python train.py --num_hidden_layers=16 --hidden_size=128 --n_experts=16 --experts_per_token=2 --d_expert=96 --d_shared_expert=0 --hidden_act="squared_relu" --moe_layers=[1, 2, 3, 4, 5, 6, 7, 8, 9, 10, 11, 12, 13, 14, 15] --router_score="softmax" --normalize_top_k=false --routed_scale=1.0 --balance_loss=0.00752 --balance_bias=false --router_z_loss=0.0001 --n_groups=8 --groups_per_token=3 --init_std_router=0.0148 --lr_router=0.00111 --vocab_size=4096 --norm="rmsnorm" --norm_eps=1e-05 --tie_word_embeddings=false --optimizer="adamw" --learning_rate=0.00257 --beta1=0.9 --beta2=0.98 --batch_tokens=[16384, 32768] --max_seq_len=256 --train_tokens=213300000 --max_steps=9283 --dataset="wikipedia_en"
Below are experts of layer 4 (counted from 0) of a mixture-of-experts language model. Rows are named router (the router's row for the expert), up (a neuron's input weights, with its number), down (a neuron's output weights, with its number) and show model dimensions 0-127. Each number is 128 + 24 x the weight over its row's rms, rounded and kept within 0 to 255.
After each expert's rows: "mostly gets" lists some tokens that are sent to it at least half of the time. This comes from a sample of Wikipedia text that the model never trained on.

# expert 1
router [159  75  94 146 154 118 150  78 134 140 175 132 195 115 108 181 169 121  68 162 137 131 107 126 164  98 135 164 159 131 122 118 135 127  99 180 144 126 120 105 118 104 131 156 113  95 129 137 116 158 109 133 117 111 119 138 113 152 155 152 156 140 128 166  97 147 132 107 129 146 117 149 127 155 121 110 142 138 144 128 108 122 137 136 132 113 165 123 115 139 123 108 150 150 134  87 165 140 161  86 114 115 131 102 103 108 138 166 110 135 129  70 115  93 129 129 102 149 125 137  83 126 124 148 112 170 134 124]
up0 [132 130 152 173 179 105 119 130 138 123 165 160 151 109 124 172 125 120 118 100 153 127 137  87 104 103 135  95  97  93 129 104 165 162 141  96  92 118 102 132 131 138 132 159 141 142 112 143 173 160 112 140 169 115 131 150 137 134 162 131 135  91 134 137 131 109 141  94 184 139 115 187 171 142 166 100 158 154 106 136 150 126 173 152 122 151 146 153 153 115 134 154  99 118 131 131 158 144 101 116 119  83 109 119 162 158 131 145 106 132 127 128 135 128 154 108 108 118 144 134  94 145 160 101 117 174 140 153]
down0 [110 117 108 158 160 118 113 105 161 142  76 168 107 121 152 112 134 121 125 116  83 122 122 154 141 117 115 117 151 141 121 103 132 132 129 110 134 107  79 137 192 167 133 142 144 133 137 106 112 187 132 136  98 126 126 108 134 106 114 130 127 141 136 131 157 113 148  87 113 123 152 186 107 164  70 108 177  86 140 149 120 166 147 121 119 118 130  90 133 152 181 158 108 137  91 147 174 109 148 161 117  89 118 131 127 136 131 141 114 127  97 140 140 121 119 120 120 116 141 128 136 142 154 124 170 156 165  87]
mostly gets: "ograph", "arter", "acher", " Coordinates:", "adem", "mercial"

# expert 7
router [132 143 156 143 127 148 151 110  70 126 147 106 144 104 122 104 148 129 102 111 177 165 111 133 119 133 157 165  87 113 116 167 129 134 121 123 108 127 139 119 146 164 122 122 178 119  97 111 162 109 151 133 125 134  89 151 155 125 104 136 145  91 135 136 106 168 121 116 127  88 166 145 152 125 155 148 141 114 109 138  97 132 107 131  77  91 151 145 156 171 126  93 151 181 129 107  74 139 106  97 168 122 108 118 142 106 139 130 147  97 153  96 137 136 133 111 102 174 118 128  98 113 125 153  91 126 160 152]
up17 [147 126 155 126 120  91 132 129 147 116 123 144 101 102  84 125 158 178 114 126 163 158 102 146  65  84 126 140 113 116  89 127 181 131 115 104  77 111 131 129 105 123 110 103 142  77  99 110 108 146 173 148 150 160 119 117 130 113  96 113 128 158 160 160 101 106 135 141 101  84 141 149  74 136 104 109 103 118  77 121 127 109 126 102 151 136  93 141 115  94 104 113 134 120 135 139 108 112 150 131 140 106 132 104 135 133 100 138  98 102 167 131 164 124 139 133 104 159 148 140 110 106 102 151 142  90 127 134]
down17 [132 147 158 125 153 109 102 134 140 116 152 149 121 129 136 123 159 117 134 166 125 166 197 165  98 143 127 171 127 129 165 115 120  83 123 113 114 132 158 109 164 109 143 116  84  94 133 162  97  91 131 135 148 121 134 147 113 100 138 143 135  98 196 134 122  97 100 147 163 155 112 119 100 152 120 109 102 139 126 101 130 144 121  88 134  84 127 139 113 105 145 111 131 104 129 176 162 155 125 126 133  97 150 193 114 109 120 147 108 121 156 127 122 116 127 113 131 128 147 106 142 170 125 113 176 123 170 158]
mostly gets: " same", " well", " first", " ind", "orthern", "outhern"

# expert 5
router [144 140 123 127 129 128 106 142  72 106 121 140 135 127 150 140 169 171  98 123 147 152 138 117  95  81 156 132 106 172 143 114 191 125 130 156 124 117 160  88 112 104  99 140 140 125  97 106 133 162 146 112 120 106 116 167 139 137 151 129 170  95 143 135 127 147 149 121 149  81 110 129 187  89 123 143 125 166 122 123 103 107 137 132 115 118 156 131 118 157 111 141  84 145  94 127 115 165 185 139 143 144 121 134 154 135  83 162 132 116 159  82 131 131 152 115 117 145 100  97 128 133 131 100 159 154 130 163]
up0 [194 172  91 113 150 141 112 141 142 135 116 168 146 144 159  91 158 128 101 149 140 119 145 150 118 132 108 131  74 136  78 129 123 153 100 114 105 117  96  97 103 147 119 121 149 108 137 119 138 139 124 145 140 112 127 139 152 123 130 126 137 132 134 158 117  86 162 135 124 177 122 169  76 133 105 135  92 129 109 147  64 119 119  94 118 106 116 156 127 122 130 171 147 139  85 127  89 181 148 153 110  93 113 125 172 118 103 120 132 137 144 133  89  87 141 128 133 152 133 122 172 124 117 114 114  99 143 137]
down0 [160 158 136 122 101 119 130 143 121 126 102  90  92 171  57 110 110 134 110 123 150 114 139  99 136 143 126 152 143  88 156 137 145 165 125 141 159  64 133 111  72 139 123 146 134  84 158 137 143 145 158 112 106 144 139 104 137 150 132 119  95 132  84 102 150 134 154 146 111 146 115 109  97 156 141  90 145 135 114 114 138 122 110 150 107 136 124 155 147 119 196 125 126 100 100 135 137 116 124 115 116 192 160 123 123 126 113 121 117 128 143 126 119 142 112 114  87 150 116 157 168 143  68 145 142 103 115 124]
mostly gets: " County,", " Racing", " Jr.", " Stadium", " Center", " River"

# expert 8
router [147 126 103 163 149  99 100 132 103 157 133  92 115 105 139 160 134 148  87 164 172 137  91 114 146 110 159 183 121 130  78  77  99 121 120 124 138 150 132  94 158  75 113  93 176 119 101 112 166 117 104 165 130 116 133 148 143 150 129  97 120 155 110 138 105 166 124 125 152 133 119 114 124 137 143 133 167  98  97 115  95 162 120 127  91 146 134 102 100 119 122 126 109 136 150 124 135 134 130  84 139 135  94 130 133 108 139 158 134 157 146  99  94 101 135 143  86 162 123 130 107  76 137 146 113 134 129 154]
up0 [153 104 133 104 158 142 117 125 118 131 174  90 132 132 148 108 139 145  67 164 137  89 107 119 129  98 145 107  84 120 131  83 143 118 124 129 126 144 116 162 123 134 123 108 133  85 128 123 137 161 129 155 126  77 163 119 133 183 147 139 129 171 103  74 140 152 143 120 162 115 117 128 148 126  87 172 112 138  81  94 100  82 127 143 120 134 146 138  98 123  72 101  94 126 123 134 114 123 168 118 148 105 137 141 175 155 128 117 111 127 125 132 116 169 112 143  86 124 154 116 129  96 129 139 121  88 127 134]
down0 [139 128 106 142 150  99 125 162 137 122 152 160 109 112 104 147 125 105 151 132  78 143 114 104 128 150 114 176 163 128 111 137 111 122  84 113 129 116  86 143 120 135 146  89 121 111 148  76 142 125 124 124 157 125 129  96 123  47 138 120 159  81 180  84  92 138 110 103 111 151 140 151 117 134 149 119  94 128 111 149 121  90 103  97 159 143 176 124  95 141 128 157  93 142 122 144 107 140 148 136 118 145 141 107 142 136  87 128 140 120 137 118 157 136 102 141 133 115 114 175 111 135 146 177 123 163 113  93]
mostly gets: "fess", "ferred", "iment", "gress", " ident", "ident"

# expert 12
router [145 141  86 116 182 140 146 155 106 120 138 113 133  91 129 120 145 143  88 136 134 146  97 147 100 130 158 144 113 120 132 108 153 101 139 123  85 110 153  99 123 131 119 150 137 106 113 109 130 154 147 151  96  95 100 151 101 142 166 126 150 177 156 197 119 170 137 145 130 138 138 144 129 107 127 147 101 177 152 127 113 163 137  99 117 123 138 140 112 157  94 114 115 116 110 114  92 129 170 108 152 112 100 159 131  62  85 168 146 126 155  88 135 120 133 106 138 154 113 116 145  76 113 125 130 111 147 139]
up0 [144 164 125 141 132 150 137 141 124 114 163 112 132 109 154 159  84 119 113  79 161 138  88 129 166 152 143  89 126 171 181  89  86 119 140 174 101 129 135 101 125 140 155 109 143 133 113  95 120  91 170 114 134 112 111 124  71 111 120 114 139 166 121 164 114 171 136  99 111 130 102 143 122 125 132 143 134  91 118 176 110 139 123 164 143 116 164 129  96 142 127 135 126 136 119 103 101 137 170 117 126 117 148 124 153  92 116 106 146 128 130 130 119 110 121  98 126 110 101  88 132 120 167  99  68 141  95 131]
down0 [122 162 137  91 128 123 136 144 100 161 133 114 150 180 119 116 145 134 178 144 173 140 135 131 141 103 137  77 156 129 169  71 107 125 130 161  90 163 100 112 143 146 166 102 181 117 133 134 136 139 169  98 130 121 105 154 153 135 114 112 114  98 127 120 176 130 110 110 141 125 121 146 110 149 117 102 113 114 104 121 125 109 102 102 153 158 118 116 141 114 125  89 148 136 112 131 114 139 160 143 146 139 108 159 155 148 115 164 162 159  96  95 131 140 126 143 176 150 110  78 104  84 162 123 139 128 148  93]
mostly gets: " It", " air", "|---|---|---|---", " medal", " journal", " 199"

# expert 2
router [123 123 125 150 126 115 107 120 113 109 147  91 128  92 159 139 153 149  92 109 165 165  87 102 105  85 172 160 114 135 139  94 178 164 104 111 100 135 142 107 106 109 176 109 121 136 143 137 147 121 136 141 157 113 136 174 107 115 143 110 149 108 147 120 165 139 126 109 141 133 148 118 129 115 141 144 149 178 136  96 119 103 153 125 138 157 192 151 155 113 137 121 100 150 163 157 129 150 117  87 150  97 130 118 126 138 158 158 107 133 148 107 135 116 196 120 105 144 117 124 108  87 120  93 136 153 161 139]
up0 [134 136 132 103 125 170 162 102 113 110 114 120 103  96 133  91 119 165 110 109 136 132 107  89 114 123 122 151 122 111 117 148 143  81 128 119 136 145 138 112 123 126 114 129 123 153 152 119 172 142 145 120 106 135  65 164 153 153 132 120 130 156 142 170  94 130 136 164 128 128 165 121 130  95 122 109 176 132 138  78  99 124 104 148  90 107  98 192 126 118 113 111 143 144 116 110 137 134 114 120 136  64 107 103 102 143 113 121 165 130 161 110 105  85  96 126  94 155 132  59 152 116 106 123 149 123 152 136]
down0 [141 119 153 141  97 134 167 137 143 109  81 131  99  89 118  85 101 120 213 115 130 126 162  83 114 132 120 118 146  95 100 148 118 133 116  97 131 113 137 128  90 144 141 146 147 168 146 133 153 117 131 137 120 129 145  97 114 153 149 145 116 156 140 124 138 150 163 137 127 121 122  80 130 136 117 115 122 140 143  92 117 137 115 139 146 166 107 153  55  87 162 124 143 126 121 134 150 141  83 126 133 132 139 135 105 143 119 114 171 127 139 178 123 121 122 156 157 112 130 147 119 146  78 168 118 134 143  64]
mostly gets: "|---|---|---|---|", " Website:", "mier", " early", "clud", " Species:"

# expert 14
router [169 163 154 144 128  94 113 130  98 119 152 109 136 120 153 151 132 160 117 128 117 163 144 114  94  67 152 143 121 132 122 126 135  98 132 152 148  71 128  91 162 131 143 127 161 116  91 145 118 177 151 107 145 110 116 161 141 107 125 132 136  94 112 135 142 140 147  91 124  98 121 132 144 133 142 113 124 117 121 159 130 127 174 137 127 146 180 142 115 168  65 148 124 129 111 101 107  95 135 146 109 134 126 149 144  81 107 157  91 153 148  80 118 103 133 123 130 156  92  91 102 164 161 115 105 162 120 149]
up0 [ 95 144 118 146 158 169 149  91 100  99 141 107 161 161 170  77 105 176 134 127 125 140 160  87 123 145 136 151 149 119 150 135 119 103 154 124  93 161  96 127  95 164 142 152 162 155 125 139 125  89 123 138  94 110 160 155  97 154 110 107 123 117 169 106 126 142 164 151 114 152 134 112 119 136 125 140 175 147 112  93 107 107 161 153 124  91 168 167  89 140 113 126 135 147 141 123 120 138 164 109  99 124 135 125 115  83 122 146 102 156  98 111 112 116 156 140 116 142 125 149 105 101 119 146  86 153 117 141]
down0 [111 149 140 197 167 106 171  84  97 107 143 109 116 122 156 118 110 119 129 137 139 124 142 140 129 143 108  90 135 157 116 114 146 120 118 145 173 105 131 160 141 147 166 156  81 153 149  93 110 158 133 195 164 129 153 128 131 114  99 164 132 143 113 160  92 111 127  83 130 119 105  90 155 144 112 146 161 165 116 150 122 120 110 153 138 122 153 177  47 128 123 138 141 109 126 137 146 135 131 145 129 139  72 109 104 122 126 132 165 126 141 124 152 141 138 106 103 112 136 137 122 133 113 130 136 133 146 105]
mostly gets: "ić", "gh", "istan", "bert", "ki", "ham"

# expert 3
router [109 198 106 116 163 122 108 107 110 151 162 114 147 110 153 116 145 128  99  52 110 126 124 137 115 124 151 161 108 112 156 105 141  93 151 146 122 123 134 106 181 159 144 152 119  98 114 121 164 131 103 136 144 141 118 158 124 173 146 151 153 137 161 154  97 127 103 141 132 109 118 167 160 139  93 162 115 143 143 112 129 169 126 135 118 115 114 150 143 160 145 149 119 135  97 131 116 154 146 139  97  91 148 164 128 145 121 157 127 138 144  84 122 145 149  73  98 133 104 129 113 140 165 130  89 137 138 171]
up0 [118 174 131  93 123 179 103 114 103 129 106 145  94  83 112  92 129 115 112  99 125 148 123 111 110 139 131 144 130 138 124 122 128 134 123 158 143 107 154 132 114  86 140 117 121  88 115  95 145 146 115 115 119 126 141 145 130 113 132 133 136 164 165 159 182 164 148 158 110 129 118 184  95 134 166 111 117 134  88 166 115 141 171 125 131 157 101 133 126 113 118 146 152 117  96  76 100 108 161 150 123 136 111 127 152 163 102 178 141 123 150 113 112 107 161 117 143 145  63 135 153 151 132  97 117 162 169 142]
down0 [ 97 135 141  85 119 146 105 175 167  92 119 146 162 123 127 113 107 134 175 138 130 116 104 144 163 139 156 138 108 154 110 147 156 128 104 147 110 166 123 119 126 143 137 116 138 146 119 162 141 119  99  80 137 164 121 107 147 122  91  98 121 151 145 152 138 151 144 116 128 164 120  94 132 142 126  91  87 110 103 141 121 154  86 107 116 147  85 136 116 143  99  71 135 104 163  90 151 178 105 153 110 134 132 169  96 169 100 139 121 139 131 127 116 116  94  86  96 135 133 163 171 141 134 157 143 114 141 139]
mostly gets: " sh", " cl", " ro", " Cl", " Sh", " squ"